Weights of a small mixture-of-experts language model, trained from scratch on English Wikipedia.
Size: 13 layers, vocabulary 17915, 139M parameters.
Experts: 256 experts in each of 12 layers, 48 squared ReLU neurons an expert, 6 picks a token, a shared expert of 128 neurons.
Training: 1088M tokens, 8567 steps.
Below are experts of layer 7 (counted from 0) of a mixture-of-experts language model. Rows are named router (the router's row for the expert), up (a neuron's input weights, with its number), down (a neuron's output weights, with its number) and show model dimensions 120-159. Each number is 50 + 12 x the weight over its row's rms, rounded and kept within 0 to 99.
After each expert's rows: a language model's description of what the expert responds to; "mostly gets" lists some tokens that are sent to it at least half of the time. This comes from a sample of Wikipedia text that the model never trained on.

# expert 22
router:44 44 58 72 54 74 52 33 51 74 80 51 49 51 41 72 42 54 63 32 46 58 44 43 66 43 60 55 55 46 57 29 53 48 45 68 67 20 66 54
up0:48 60 47 20 65 53 57 55 33 60 51 58 73 66 29 65 37 53 32 60 41 43 43 43 52 47 47 51 43 39 47 31 43 52 60 65 56 43 55 59
down0:54 79 50 20 58 50 57 40 40 51 58 40 54 56 52 50 60 49 66 38 41 27 24 53 33 76 26 51 46 44 73 48 75 56 30 57 31 32 56 40
What it handles: Colons, semicolons and table pipes after labels such as Released:, Label:, Digital: in discography and spec lists, plus From, Since, between.
mostly gets: "From", " Since", "Since", " (°", " From", "\":"

# expert 29
router:51 48 65 70 30 54 45 46 65 53 64 49 61 47 51 58 35 47 54 47 43 60 50 43 64 64 63 54 47 59 53 42 55 46 59 37 47 52 78 52
up0:30 49 58 52 52 59 59 57 41 40 62 53 33 43 37 46 34 63 49 71 40 39 59 54 55 60 43 35 46 56 38 43 54 66 52 52 47 47 48 51
down0:51 41 48 74 46 53 54 18 40 33 49 29 49 49 53 56 80 58 62 54 49 25 49 63 46 54 35 29 45 42 43 53 61 58 28 55 42 53 54 48
What it handles: Forms of take, provide and bring, especially took part, took place, took wickets; also sentence-opening the and it.
mostly gets: " took", " take", " taking", " takes", " provide", " providing"

# expert 30
router:44 47 31 45 48 30 37 56 76 38 29 35 27 51 57 64 44 61 55 46 35 42 62 42 49 42 42 46 47 49 29 54 55 33 64 48 54 37 54 33
up0:49 64 49 54 83 39 36 58 57 59 61 55 36 64 37 41 38 61 57 54 58 34 50 36 49 44 37 45 50 50 36 51 32 33 50 56 61 48 35 25
down0:59 50 58 54 73 39 31 43 27 72 42 57 25 53 44 36 59 80 65 46 45 41 51 45 46 66 44 32 53 56 51 64 45 54 67 58 33 57 38 37
What it handles: Pieces of personal surnames and foreign names, often inside a name after the first name, like Sad-ler, Good-w-illie, Fig-ueira.
mostly gets: " Wat", " Lang", " Bark", " Bat", " Mat", " Bog"

# expert 36
router:52 52 55 53 65 36 63 61 45 40 48 38 61 18 61 43 75 70 45 44 20 60 43 55 35 67 33 77 46 37 62 58 54 65 36 33 50 31 61 37
up0:44 57 59 65 60 55 53 54 60 57 51 60 64 58 46 52 48 47 51 77 50 60 15 51 52 52 36 49 48 48 44 43 43 34 46 54 78 38 49 59
down0:54 72 60 46 36 30 46 23 36 42 42 55 36 47 61 38 70 56 66 51 47 63 36 58 45 50 58 41 45 40 50 59 49 66 42 57 70 43 61 53
What it handles: Currency signs, plus/minus, decimal points, degree and prime marks, and spaces or pipes before numbers in tables.
mostly gets: "′", " €", " +", " Green", " −", "°"

# expert 45
router:54 59 47 46 52 32 31 80 65 72 43 72 52 64 37 56 47 81 45 48 37 64 44 53 22 38 49 34 47 44 42 34 67 49 56 47 66 37 46 21
up0:24 62 62 51 47 40 36 60 26 54 50 58 51 76 41 64 21 58 27 54 26 41 46 41 59 51 60 41 48 56 39 56 35 29 58 60 46 57 46 67
down0:61 64 60 58 46 30 32 42 34 55 34 55 45 48 52 48 65 58 60 46 35 49 47 41 34 54 35 46 56 37 50 56 61 37 48 53 62 75 38 44
What it handles: Capitalized first words of company, product, team or pageant names, such as Sony, Toyota, Ford, Apple, Miss USA.
mostly gets: " Sony", " Miss", " Cape", " Nintendo", " Porsche", " Toyota"

# expert 28
router:59 52 35 56 55 33 42 28 51 60 55 57 48 68 33 49 60 39 45 59 51 54 58 45 68 31 35 34 68 31 53 50 58 63 62 56 64 56 52 52
up0:33 70 46 44 46 47 30 46 24 57 73 63 43 68 31 51 38 50 50 58 45 48 50 49 52 40 49 32 50 51 49 46 28 49 53 67 47 51 55 59
down0:51 75 56 45 34 41 37 30 24 61 45 51 37 59 65 21 77 58 38 57 55 35 56 40 51 64 39 45 44 46 56 55 58 60 50 59 23 71 49 37
What it handles: Nouns naming a form or instance of a work or event, such as version, edition, collection, title, often after mobile or first.
mostly gets: " version", " edition", " collection", " title", " listing", " review"

# expert 16
router:51 40 29 67 36 67 51 57 52 44 60 59 60 61 33 51 35 53 57 60 63 53 29 42 51 55 44 60 31 44 32 48 54 57 35 57 43 22 48 66
up0:58 48 45 49 77 47 60 57 44 48 68 52 70 51 27 48 41 66 23 67 56 45 52 40 59 51 53 34 39 57 32 48 39 41 45 60 57 36 55 37
down0:68 58 52 45 63 64 37 42 28 49 52 25 62 50 57 53 72 50 32 54 52 50 68 43 51 33 62 41 38 33 61 76 49 56 22 37 47 47 52 40
What it handles: Prepositions and function words after had, was or not, mostly at in at least, at times, at hand, plus to, under, by.
mostly gets: " could", " At", "By", "At", " By", " we"

# expert 38
router:57 44 52 59 56 34 41 79 63 37 50 50 63 64 61 50 52 41 43 56 41 44 41 56 35 67 67 56 67 67 33 33 43 31 36 27 67 68 38 65
up0:35 57 54 47 54 52 41 60 44 53 51 68 47 74 45 48 23 63 43 58 46 61 58 48 65 50 43 41 48 40 29 65 57 46 55 39 54 45 56 44
down0:44 70 66 46 49 50 60 40 55 29 49 25 44 50 55 40 57 62 58 39 51 42 43 48 60 66 36 29 59 40 67 75 57 55 53 68 46 72 50 44
What it handles: Occupation and category words in name lists and infobox or taxobox fields, such as American basketball player, footballer, Phylum, Date of birth.
mostly gets: " Phylum", " Animalia", " Insecta", " Spouse", " Arthropoda", "disambiguation"

# expert 54
router:30 29 45 59 55 37 38 60 56 38 43 51 52 43 44 42 39 49 45 68 43 50 58 56 37 47 43 51 58 60 53 48 59 42 61 54 64 54 48 45
up0:34 50 43 46 75 54 56 53 38 50 58 53 41 66 52 41 40 49 39 58 50 54 56 37 48 44 46 52 44 46 52 53 35 47 44 67 66 51 53 44
down0:44 66 58 48 38 43 50 33 25 52 47 36 39 48 57 43 86 58 41 56 51 36 47 31 48 51 48 46 44 41 63 63 51 52 59 53 48 67 43 28
What it handles: Head nouns of noun phrases naming topics or things, like production, temperature, virus, tobacco, department, often sentence subjects.
mostly gets: " virus", " syndrome", " Railroad", " infection", " snake", " disease"

# expert 24
router:45 72 62 45 40 79 47 38 58 58 64 43 40 30 60 48 64 59 55 37 47 47 83 39 62 62 77 67 40 52 62 22 53 55 50 61 39 38 45 41
up0:36 56 39 50 51 50 34 53 40 47 59 62 43 61 50 62 43 70 31 34 68 48 54 49 58 57 55 52 54 69 47 36 45 46 64 65 50 38 62 55
down0:47 65 50 50 54 55 49 25 36 55 62 36 47 46 60 50 80 57 55 39 70 50 56 49 52 71 44 50 44 53 47 76 65 58 52 50 40 48 48 27
What it handles: Commas after introductory phrases like Built in 1871, and and, but, although linking clauses or coordinated descriptions.
mostly gets: " but", " Although", "Although", " •", " Though"

# expert 51
router:53 45 60 52 30 66 50 74 51 44 28 64 72 56 76 40 59 40 50 62 56 30 42 48 34 58 74 33 43 21 63 46 30 33 55 61 54 54 64 62
up0:28 73 31 44 54 54 47 60 32 54 69 74 52 40 40 39 49 49 30 59 43 48 45 42 64 65 40 40 50 43 34 43 42 41 58 61 49 26 50 45
down0:62 69 53 50 54 41 22 28 36 44 39 57 52 41 70 35 57 70 64 44 55 30 57 60 54 63 42 39 40 37 57 52 49 65 44 74 38 67 47 55
What it handles: The word with (lives with, shared with) and article-like words opening definitions, such as is a list, following table shows.
mostly gets: "See", " Preceded", " alongside", " with", " Synonyms", " this"

# expert 57
router:51 33 48 46 53 43 57 66 48 36 45 62 44 60 31 48 48 37 20 74 53 36 46 46 55 34 37 40 70 51 43 32 64 42 65 65 60 61 66 45
up0:32 54 38 44 49 51 58 61 50 50 68 70 46 54 41 39 32 47 39 55 36 47 46 38 58 42 53 48 44 52 43 34 45 54 45 60 53 42 50 44
down0:52 67 73 44 44 23 49 36 35 50 35 54 42 52 54 53 69 64 56 65 44 32 41 57 40 52 08 44 42 42 49 39 59 64 47 54 40 47 55 45
What it handles: Common nouns for things, people and systems, often compound heads, such as character, computer, subject, vehicle, piston, film.
mostly gets: " character", " computer", " subject", " color", " master", " vehicle"

# expert 48
router:49 55 19 49 66 48 30 54 60 55 44 41 68 61 71 30 60 41 62 73 54 34 47 50 61 49 37 70 18 54 58 33 66 36 53 62 58 70 48 66
up0:25 68 56 44 67 56 67 45 44 54 65 63 52 72 36 45 45 53 51 38 55 38 56 56 52 71 49 62 38 56 46 49 43 45 50 53 66 44 62 60
down0:48 91 69 42 61 40 45 50 73 49 67 53 48 73 41 43 85 64 60 61 65 41 54 47 42 55 52 37 47 54 71 57 76 50 40 39 51 67 64 43
What it handles: Verbs and prepositions in biographies and history, like awarded, attended, married, heir to, and century digits 18, 19, 17.
mostly gets: " finds", " whom", " ​(", " attended", " reveals", " married"

# expert 0
router:35 52 62 31 59 83 50 64 65 59 47 72 48 59 68 56 49 60 52 63 57 65 39 60 35 60 54 50 62 35 45 39 55 63 50 69 76 44 58 69
up0:44 47 56 39 47 44 48 47 38 43 56 61 57 56 50 40 34 74 55 62 37 33 44 20 55 53 48 36 54 78 48 34 42 57 66 66 65 52 56 42
down0:53 56 63 51 20 29 38 32 45 61 44 38 72 52 61 48 67 58 67 53 47 38 54 55 57 46 47 38 46 60 70 60 55 57 51 68 31 46 44 32
What it handles: Prepositions placing something at a place or institution, like at the University, in Kirkham, near, plus visit/attend/join verbs.
mostly gets: " near", " join", " joined", " attended", " entered", " visited"

# expert 63
router:41 56 66 49 49 61 49 54 62 37 74 27 33 33 76 54 62 56 43 36 45 49 71 62 65 50 48 42 42 49 40 38 65 65 33 55 33 45 60 39
up0:37 44 51 49 52 32 41 48 35 60 58 62 63 62 35 41 64 58 37 61 70 46 53 56 67 55 36 44 65 74 45 41 38 57 51 67 54 32 32 56
down0:55 69 67 62 54 46 59 21 48 46 55 35 47 39 68 34 77 62 45 39 45 47 74 62 64 62 40 60 36 35 55 65 53 56 47 67 39 71 42 33
What it handles: Commas, often with closing brackets or quotes, ending names and places in lists, such as Isle of Wight, United Kingdom, Hampson, 1909.
mostly gets: "',", "\",", "}\\", " ,", "\"),", ".),"

# expert 34
router:39 54 40 52 83 50 44 49 55 71 54 36 39 66 55 47 33 57 35 57 70 53 22 45 59 64 51 48 35 43 46 51 61 46 59 60 44 59 62 49
up0:38 34 43 50 70 52 52 60 67 52 61 46 62 44 37 42 43 34 53 55 44 43 40 54 47 62 55 40 41 59 46 33 45 53 51 61 56 58 57 45
down0:45 73 67 30 57 29 40 40 54 38 65 41 51 54 54 46 77 65 53 60 56 31 38 38 55 52 33 49 24 55 50 62 44 48 50 45 40 66 59 50
What it handles: Past participles and particles after be, is or was in passive constructions, such as done, told, determined, obtained, provided that.
mostly gets: " done", " told", " shall", " taken", " drawn", " those"

# expert 20
router:65 53 34 35 49 41 55 56 51 59 51 40 31 26 46 58 53 56 40 26 48 54 47 52 47 42 36 53 60 50 47 44 55 52 49 57 45 43 35 45
up0:18 41 60 31 61 38 50 52 40 52 50 42 36 57 47 41 19 49 38 45 38 36 53 53 53 49 46 40 52 35 44 40 24 46 65 65 53 67 54 40
down0:38 60 61 64 58 60 42 21 56 38 32 48 63 28 69 39 56 48 72 52 80 32 38 44 51 55 44 34 49 42 55 67 59 62 51 54 52 52 50 42
What it handles: Paragraph breaks, section-heading ends and sentence starts in sports career narratives, such as a break before Personal information, or he and May after dates.
mostly gets: ")===\n", ")===\n\n", "====\n\n", "'\n\n", " Premier", " top"

# expert 18
router:50 49 47 68 47 71 69 47 56 43 62 48 48 44 45 40 55 37 41 58 56 57 36 64 46 63 43 38 67 43 45 56 42 49 59 52 56 24 31 64
up0:37 54 48 65 63 51 46 76 51 54 65 74 66 64 60 47 49 47 29 55 38 56 42 23 61 62 56 49 60 39 54 33 44 40 68 52 43 47 39 49
down0:42 66 62 51 64 61 44 54 49 67 55 57 46 43 61 44 70 56 51 74 48 44 42 51 46 63 48 46 63 50 48 49 46 62 83 47 37 42 40 54
What it handles: To after verbs like asked, advised, forced; for and by before actions; subject pronouns starting clauses, like he, she, we.
mostly gets: " After", " you", "By", " she", " for", " to"

# expert 25
router:47 45 50 42 29 49 50 49 35 34 60 60 66 51 45 75 52 35 49 62 41 51 45 11 58 49 44 51 56 49 43 46 41 42 51 53 52 54 63 44
up0:34 51 52 56 46 53 45 57 34 28 70 74 38 65 51 45 44 57 28 58 46 40 62 50 67 49 53 39 60 58 52 36 47 45 36 59 64 43 49 63
down0:52 65 70 40 50 29 44 40 42 60 58 24 27 50 64 33 65 47 60 56 57 42 41 46 34 55 53 40 44 54 69 69 78 67 71 57 47 56 53 34
What it handles: Genre nouns in band and artist descriptions, especially "rock" after pop, glam or British; also metal, folk, jazz, comedy, science.
mostly gets: " science", " comedy", " music", " activist", " sports", " tennis"

# expert 50
router:61 30 61 28 39 67 33 43 46 46 66 40 36 47 62 40 45 57 40 26 64 34 68 52 54 40 55 34 53 73 39 41 36 43 31 58 43 50 36 31
up0:32 31 53 44 58 68 39 59 50 44 61 54 56 54 36 39 43 58 57 68 52 46 57 52 63 46 54 53 41 71 47 22 35 43 40 64 58 40 47 46
down0:51 67 80 39 51 46 61 37 44 49 31 38 45 43 66 40 66 62 51 41 58 39 40 46 28 35 41 32 40 28 59 67 53 49 53 56 47 65 41 36
What it handles: Commas, hyphens, dashes, closing parentheses and semicolons ending an appositive or clause in prose and list lines, such as ", ahead", "—and", "),".
mostly gets: "-st", "\")", "%)", "‑", "—", "\"),"

# expert 41
router:53 45 51 54 68 64 55 56 40 56 60 55 42 52 53 40 40 61 40 40 70 79 49 80 49 53 48 53 38 43 49 59 55 35 28 46 23 36 37 69
up0:36 56 39 45 54 59 52 47 53 65 68 53 66 68 46 46 57 48 52 59 47 41 58 61 73 57 41 54 34 51 49 32 51 33 55 61 47 39 57 56
down0:58 69 52 38 48 53 51 45 51 55 55 58 71 53 63 34 63 52 73 55 59 42 52 44 46 65 39 63 36 46 67 76 70 56 47 41 46 51 50 44
What it handles: The, his, her, their, any right after a preposition such as of, for, in, at, before the noun.
mostly gets: " her", " the", " any", " actually"

# expert 59
router:57 65 85 55 72 68 58 45 54 44 53 66 44 55 47 34 36 46 51 35 63 53 67 36 56 66 64 32 49 66 57 66 53 53 46 53 77 44 36 71
up0:31 55 37 35 60 44 40 71 31 43 42 70 34 81 29 59 48 41 49 62 45 45 45 32 69 42 38 38 45 59 45 53 50 41 59 63 58 45 43 46
down0:55 61 57 58 61 46 43 44 35 44 58 39 62 43 65 36 74 52 69 41 56 27 46 40 28 49 53 58 55 37 43 58 58 73 56 61 58 64 57 45
What it handles: Words pointing to prior time or ownership: earlier, previously, original, already, since, possessive 's, his, was in birth contexts.
mostly gets: " earlier", " newly", " previous", " early", " previously", " original"

# expert 12
router:53 47 43 21 70 52 58 46 60 31 61 68 60 69 35 72 57 69 55 74 54 56 45 56 22 55 51 45 47 32 62 55 34 59 44 32 28 48 27 42
up0:26 49 45 48 80 52 48 66 22 57 56 55 56 58 51 50 50 43 50 60 46 37 42 23 71 47 62 45 51 51 59 40 33 39 55 51 58 42 54 36
down0:35 73 63 49 55 47 51 55 32 52 62 51 52 60 49 53 54 64 52 44 72 23 58 29 39 50 33 39 36 55 67 54 61 69 54 48 51 42 37 28
What it handles: First capital letter or syllable of South Asian, Arabic and other non-English names, like B in Baghdad, Sh in Shiva, Kh.
mostly gets: " Kab", " Abd", " Kh", "-I", " Bh", " Y"

# expert 2
router:51 70 37 48 47 21 58 45 42 62 30 49 34 34 27 33 57 27 48 51 54 40 61 44 62 52 33 37 39 38 31 59 50 43 54 55 57 59 62 33
up0:38 46 37 56 62 55 57 48 33 46 57 62 50 71 44 41 38 37 48 63 44 39 51 67 54 42 47 50 40 51 38 42 33 47 63 61 45 40 53 53
down0:47 53 81 54 47 23 51 45 40 49 41 57 37 53 72 20 61 58 64 50 38 22 54 63 40 51 50 50 44 51 48 50 63 66 67 53 42 52 56 51
What it handles: Common nouns after the or a naming a part, area or unit, often before of or in, such as part, section, district, season, show.
mostly gets: " section", " part", " side", " high", " branch", " portion"

# expert 58
router:33 61 39 58 61 42 37 62 49 46 62 59 63 49 45 56 44 45 56 62 41 32 56 40 26 27 65 45 55 45 35 47 54 33 50 33 42 56 60 44
up0:34 46 22 46 65 49 55 46 38 55 72 52 45 53 40 41 38 66 42 58 58 42 34 36 45 47 36 46 67 52 48 42 49 50 63 62 60 30 49 32
down0:37 65 78 52 53 45 61 31 50 39 53 44 65 71 63 22 70 63 47 38 51 21 43 42 41 53 57 41 27 67 36 53 61 55 59 62 45 61 54 30
What it handles: Word-initial or inner fragments of scientific and medical Latinate words, such as tra in trauma, ul in undulatum, sens, inhib.
mostly gets: " sens", " tra", " inhib", " tum", " quant", " creat"

# expert 42
router:73 55 43 58 68 49 60 52 51 49 89 49 68 57 40 60 49 44 52 44 45 58 35 59 34 49 47 39 55 60 46 47 57 49 60 48 68 50 46 38
up0:38 34 53 38 48 49 40 66 49 65 67 63 56 45 29 53 23 53 50 61 50 56 56 35 54 58 61 40 45 60 42 29 31 37 58 42 52 34 52 51
down0:59 59 50 33 42 52 49 37 35 63 63 32 40 57 46 37 56 60 61 36 46 32 44 64 52 54 36 73 52 56 54 56 51 37 41 54 28 57 50 49
What it handles: Country, state and national names and adjectives, like United States, Massachusetts, Uganda, Canadian, before House, Senate or Department.
mostly gets: " Uganda", " Philippine", " federal", " States", " Canadian", " Ghana"

# expert 43
router:66 63 35 35 45 41 22 34 59 50 42 52 50 59 36 77 48 56 59 34 57 64 48 51 51 56 37 38 54 49 58 62 47 38 24 67 34 64 53 39
up0:37 61 50 43 64 36 62 63 38 49 56 62 53 54 41 48 51 66 51 52 32 62 71 51 63 52 54 42 59 56 54 59 38 40 51 61 63 45 45 44
down0:47 62 59 61 36 42 39 38 51 49 49 41 37 39 62 49 83 35 48 46 66 46 42 45 60 52 64 56 49 59 52 50 67 45 40 54 51 49 47 49
What it handles: Pipes and semicolons between table header cells such as "Result | Rank" and dash-filled rows; also sentence-ending periods before a new sentence.
mostly gets: " —;", "     ", "\".", "}{", "};", " Const"

# expert 53
router:40 60 50 49 24 62 51 38 33 31 45 39 46 63 70 58 31 59 25 56 44 59 61 44 54 50 59 54 63 47 67 52 32 68 70 69 41 58 50 58
up0:33 68 68 37 60 47 57 63 42 44 66 59 56 49 41 55 38 47 49 44 59 38 71 30 61 44 48 68 55 59 57 31 31 59 52 60 47 44 52 49
down0:38 55 59 45 55 28 42 43 43 34 43 51 46 47 64 45 66 64 47 44 54 43 52 51 39 70 42 49 53 56 54 66 50 72 60 54 48 43 46 47
What it handles: Prepositions tying events in narrative, such as led to, coincided with, during, after, following, despite, often sentence-initial.
mostly gets: " during", "During", " During", "Following", " Despite", " After"

# expert 32
router:53 30 44 38 64 55 48 53 40 67 62 54 24 65 33 61 41 61 68 54 72 56 40 59 65 47 68 39 76 48 70 42 46 45 40 39 53 28 69 58
up0:50 41 54 43 43 42 46 42 57 51 67 55 43 55 32 62 50 51 51 65 36 48 40 47 48 56 47 40 54 57 22 27 52 29 47 59 55 32 63 48
down0:55 66 62 35 31 52 46 21 48 21 31 27 48 49 73 55 71 63 45 45 55 51 54 39 49 67 41 57 33 53 62 58 55 57 44 52 48 57 56 57
What it handles: Opening parentheses, slashes, quotes and braces that begin pronunciations, translations or LaTeX arguments, as in /ˈsiːwɪz/, (lit. "Croat", {.
mostly gets: "}{", "{", "[", " [", " (/", "})\n"

# expert 21
router:45 51 56 82 48 40 46 44 41 46 61 22 38 28 64 51 68 70 42 36 53 55 29 44 34 52 41 64 56 29 31 66 67 51 40 42 27 51 57 52
up0:27 39 53 45 69 39 42 56 41 54 73 49 63 31 48 50 43 62 40 47 37 49 60 34 60 53 43 29 53 46 43 52 45 45 55 67 39 63 43 59
down0:45 60 59 48 31 56 51 41 34 48 24 36 52 36 74 52 72 80 54 40 53 38 39 59 34 43 47 55 31 37 54 73 65 51 51 51 60 54 40 35
What it handles: Pipe separators between numeric table cells and semicolons in long lists, as in climate tables, race results and chess move lists.
mostly gets: " colors", " Os", " Safe", " Density"

# expert 49
router:68 48 46 43 54 44 39 37 45 49 66 62 57 54 55 29 39 52 65 46 67 45 49 65 53 61 39 39 67 46 37 55 48 63 60 43 29 51 46 66
up0:35 41 41 61 59 45 52 60 33 61 89 39 62 68 36 41 45 56 42 43 42 77 45 55 61 49 52 62 56 58 40 50 30 50 47 58 49 50 61 43
down0:30 43 54 81 58 47 30 19 43 41 46 40 37 48 70 25 47 53 65 48 38 43 36 66 53 49 54 53 45 43 54 43 50 67 54 45 58 34 48 15
What it handles: Spaces and digits starting number cells in statistics tables, such as election percentages, climate data, and census populations; also coordinate pieces like ′W.
mostly gets: "′W", " Synonyms", " Socorro", "″W", " households", " Passing"

# expert 11
router:33 48 65 75 47 68 48 44 62 39 66 74 22 39 53 52 57 56 52 29 49 78 27 70 52 60 53 45 42 41 39 59 58 56 45 39 53 47 42 61
up0:23 54 50 48 54 53 45 69 46 62 65 75 51 60 52 47 28 68 44 45 47 49 51 38 59 46 47 52 58 53 32 31 48 42 58 61 61 39 65 53
down0:45 85 66 62 53 37 43 35 45 42 56 58 39 51 69 47 72 67 58 58 33 35 34 46 46 51 50 36 47 37 54 57 56 57 35 51 33 57 58 51
What it handles: First pieces of split words like re(jects), qu(antities), pro(ducer), plus blank space tokens starting cells in tables and math-heavy text.
mostly gets: " qu", " re", " Qu", " mis", " wh", "Qu"

# expert 27
router:46 63 47 56 50 43 65 55 50 64 73 48 40 48 44 53 42 53 38 65 59 39 27 57 18 46 51 62 42 49 46 45 40 54 66 55 27 58 70 39
up0:33 43 45 34 39 38 14 48 49 47 66 67 59 60 51 48 35 56 43 60 54 49 41 63 48 54 45 37 36 65 50 34 68 52 39 64 60 54 43 43
down0:40 71 62 38 57 26 36 47 51 52 56 36 31 46 63 34 57 68 62 43 42 32 45 62 24 41 36 56 39 55 60 41 50 62 59 43 44 67 44 46
What it handles: Adjectives and past participles after be/is/are that take a preposition, such as able to, involved in, associated with, related to.
mostly gets: " able", " associated", " did", " involved", " unable", " referred"

# expert 62
router:65 34 52 48 47 68 63 61 33 43 51 46 50 37 75 52 14 50 55 34 49 54 63 50 49 48 28 38 38 51 31 52 54 33 37 31 37 55 51 54
up0:36 43 33 37 49 37 47 51 44 54 65 62 53 75 60 42 43 66 57 65 41 44 48 31 63 54 69 36 45 60 31 49 43 27 48 55 65 38 57 62
down0:48 72 66 40 43 25 51 51 50 68 53 48 66 41 67 33 65 57 67 35 44 43 20 49 52 58 38 39 48 45 48 57 75 57 68 55 30 65 53 52
What it handles: Spaces before numbers in infobox ages and years-ago fields and fight or score tables, such as (age 23), ; 64 years ago, Lost.
mostly gets: " MPC", "@", " Animalia", " ·", "éd", " Decision"

# expert 37
router:41 35 31 41 44 49 42 70 49 54 46 72 64 29 43 33 62 35 56 68 43 40 60 45 65 29 25 60 41 50 64 53 60 34 62 58 62 58 59 36
up0:30 42 49 67 68 56 50 64 36 50 57 64 33 83 44 60 29 64 50 54 42 42 36 43 61 56 49 50 45 62 50 45 51 28 57 50 49 49 42 36
down0:56 67 61 46 51 31 40 48 36 35 62 34 38 66 80 60 65 73 63 43 61 39 35 43 41 70 45 51 45 41 48 74 60 54 56 56 44 35 44 35
What it handles: Fields, sports, and instruments someone studied or pursued, after "his", "her" or "studied", e.g. acting, law, basketball, clarinet, saxophone.
mostly gets: " basketball", " tennis", " baseball", " NBA", " NFL", "FL"

# expert 14
router:35 29 64 61 49 57 45 61 53 36 42 59 44 39 44 33 47 27 65 17 62 43 68 52 55 35 36 52 38 62 69 64 40 30 26 60 37 59 50 53
up0:51 40 30 42 45 54 35 65 30 57 63 51 54 59 54 32 41 40 30 67 52 53 67 34 72 59 46 66 53 54 44 36 42 35 71 56 53 46 48 55
down0:42 75 64 41 48 39 34 39 26 56 46 51 59 22 71 40 64 59 44 47 34 31 32 44 32 66 35 49 55 39 68 53 61 56 62 65 43 50 43 25
What it handles: Pipes and colons in sports results and infobox rows, plus competition words such as champion, medalist, TKO, Nominated, doubles, Wimbledon.
mostly gets: " TKO", " champion", " KO", " Nominated", "-elected", " medalist"

# expert 31
router:52 46 54 34 37 62 37 47 58 44 62 58 49 38 31 44 36 50 56 73 28 57 36 34 61 47 41 53 54 47 59 50 65 48 53 58 43 25 55 40
up0:21 49 62 24 58 46 55 58 46 45 64 62 69 56 53 31 60 53 49 64 49 41 42 43 42 41 61 38 44 44 57 20 34 57 55 64 61 47 71 65
down0:36 71 56 38 33 48 48 56 48 52 60 49 45 47 59 47 81 53 56 65 59 51 37 46 36 72 62 51 37 49 58 59 55 64 48 56 30 43 50 50
What it handles: Final words of organization names, such as Entertainment, Corporation, Records, Studios, Ltd, and GmbH pieces, in credits and business text.
mostly gets: " Corporation", " Entertainment", " Productions", " Studios", " Pictures", " Records"

# expert 9
router:43 52 63 60 54 60 60 32 51 62 39 41 43 43 53 32 41 41 67 50 48 26 58 54 69 45 65 54 39 30 36 51 35 52 53 48 66 66 43 56
up0:38 53 55 54 58 42 42 65 57 40 48 77 54 54 32 50 42 46 36 74 49 41 42 42 44 52 48 41 53 47 56 50 44 44 52 45 58 35 40 68
down0:49 81 70 43 52 52 43 35 49 32 55 43 33 55 60 50 77 60 37 43 66 37 43 51 37 51 47 42 39 44 54 63 53 76 69 61 49 37 52 31
What it handles: Main verbs right after a sentence subject, especially is, has, can, may, appears, known, in etymology and naming prose.
mostly gets: " appears", " known", " may", " can", " credited", " seems"

# expert 15
router:28 64 79 41 37 33 47 72 73 65 69 49 50 47 55 39 38 82 59 52 46 42 56 27 47 26 57 58 44 43 37 49 37 39 48 34 37 43 48 44
up0:43 30 47 57 64 39 39 46 32 55 65 37 46 52 41 33 54 49 51 60 56 48 53 52 62 47 39 58 54 51 40 31 48 58 47 90 74 48 43 53
down0:71 58 74 48 59 35 30 23 38 40 46 38 45 56 64 46 61 51 48 45 48 61 58 51 44 39 47 44 49 47 54 52 84 61 63 47 27 52 57 54
What it handles: Word pieces and short stems inside French, Italian, Spanish and Latin words and names, such as conten-u, Nou-velles, San, Saint.
mostly gets: " Te", "ο", " Po", " Pere", " Univers", " Aqu"

# expert 17
router:66 25 49 53 51 34 44 22 61 40 47 37 44 53 50 55 28 44 55 50 26 37 54 41 63 39 44 53 51 35 34 63 57 61 63 37 66 59 60 42
up0:20 51 59 56 58 39 43 67 31 32 51 51 61 54 37 45 20 52 35 71 54 49 34 44 61 28 60 36 50 53 43 43 55 61 66 59 54 38 51 43
down0:45 49 61 40 47 29 42 22 49 46 47 50 54 36 38 51 73 56 40 48 64 36 44 48 50 68 39 44 53 59 48 56 54 74 59 57 46 59 33 47
What it handles: Adjective-like first parts of compounds, such as short(age), short spell, post office, mid, black, light; also table row ends.
mostly gets: " short", " post", " mid", " black", " Short", " heavy"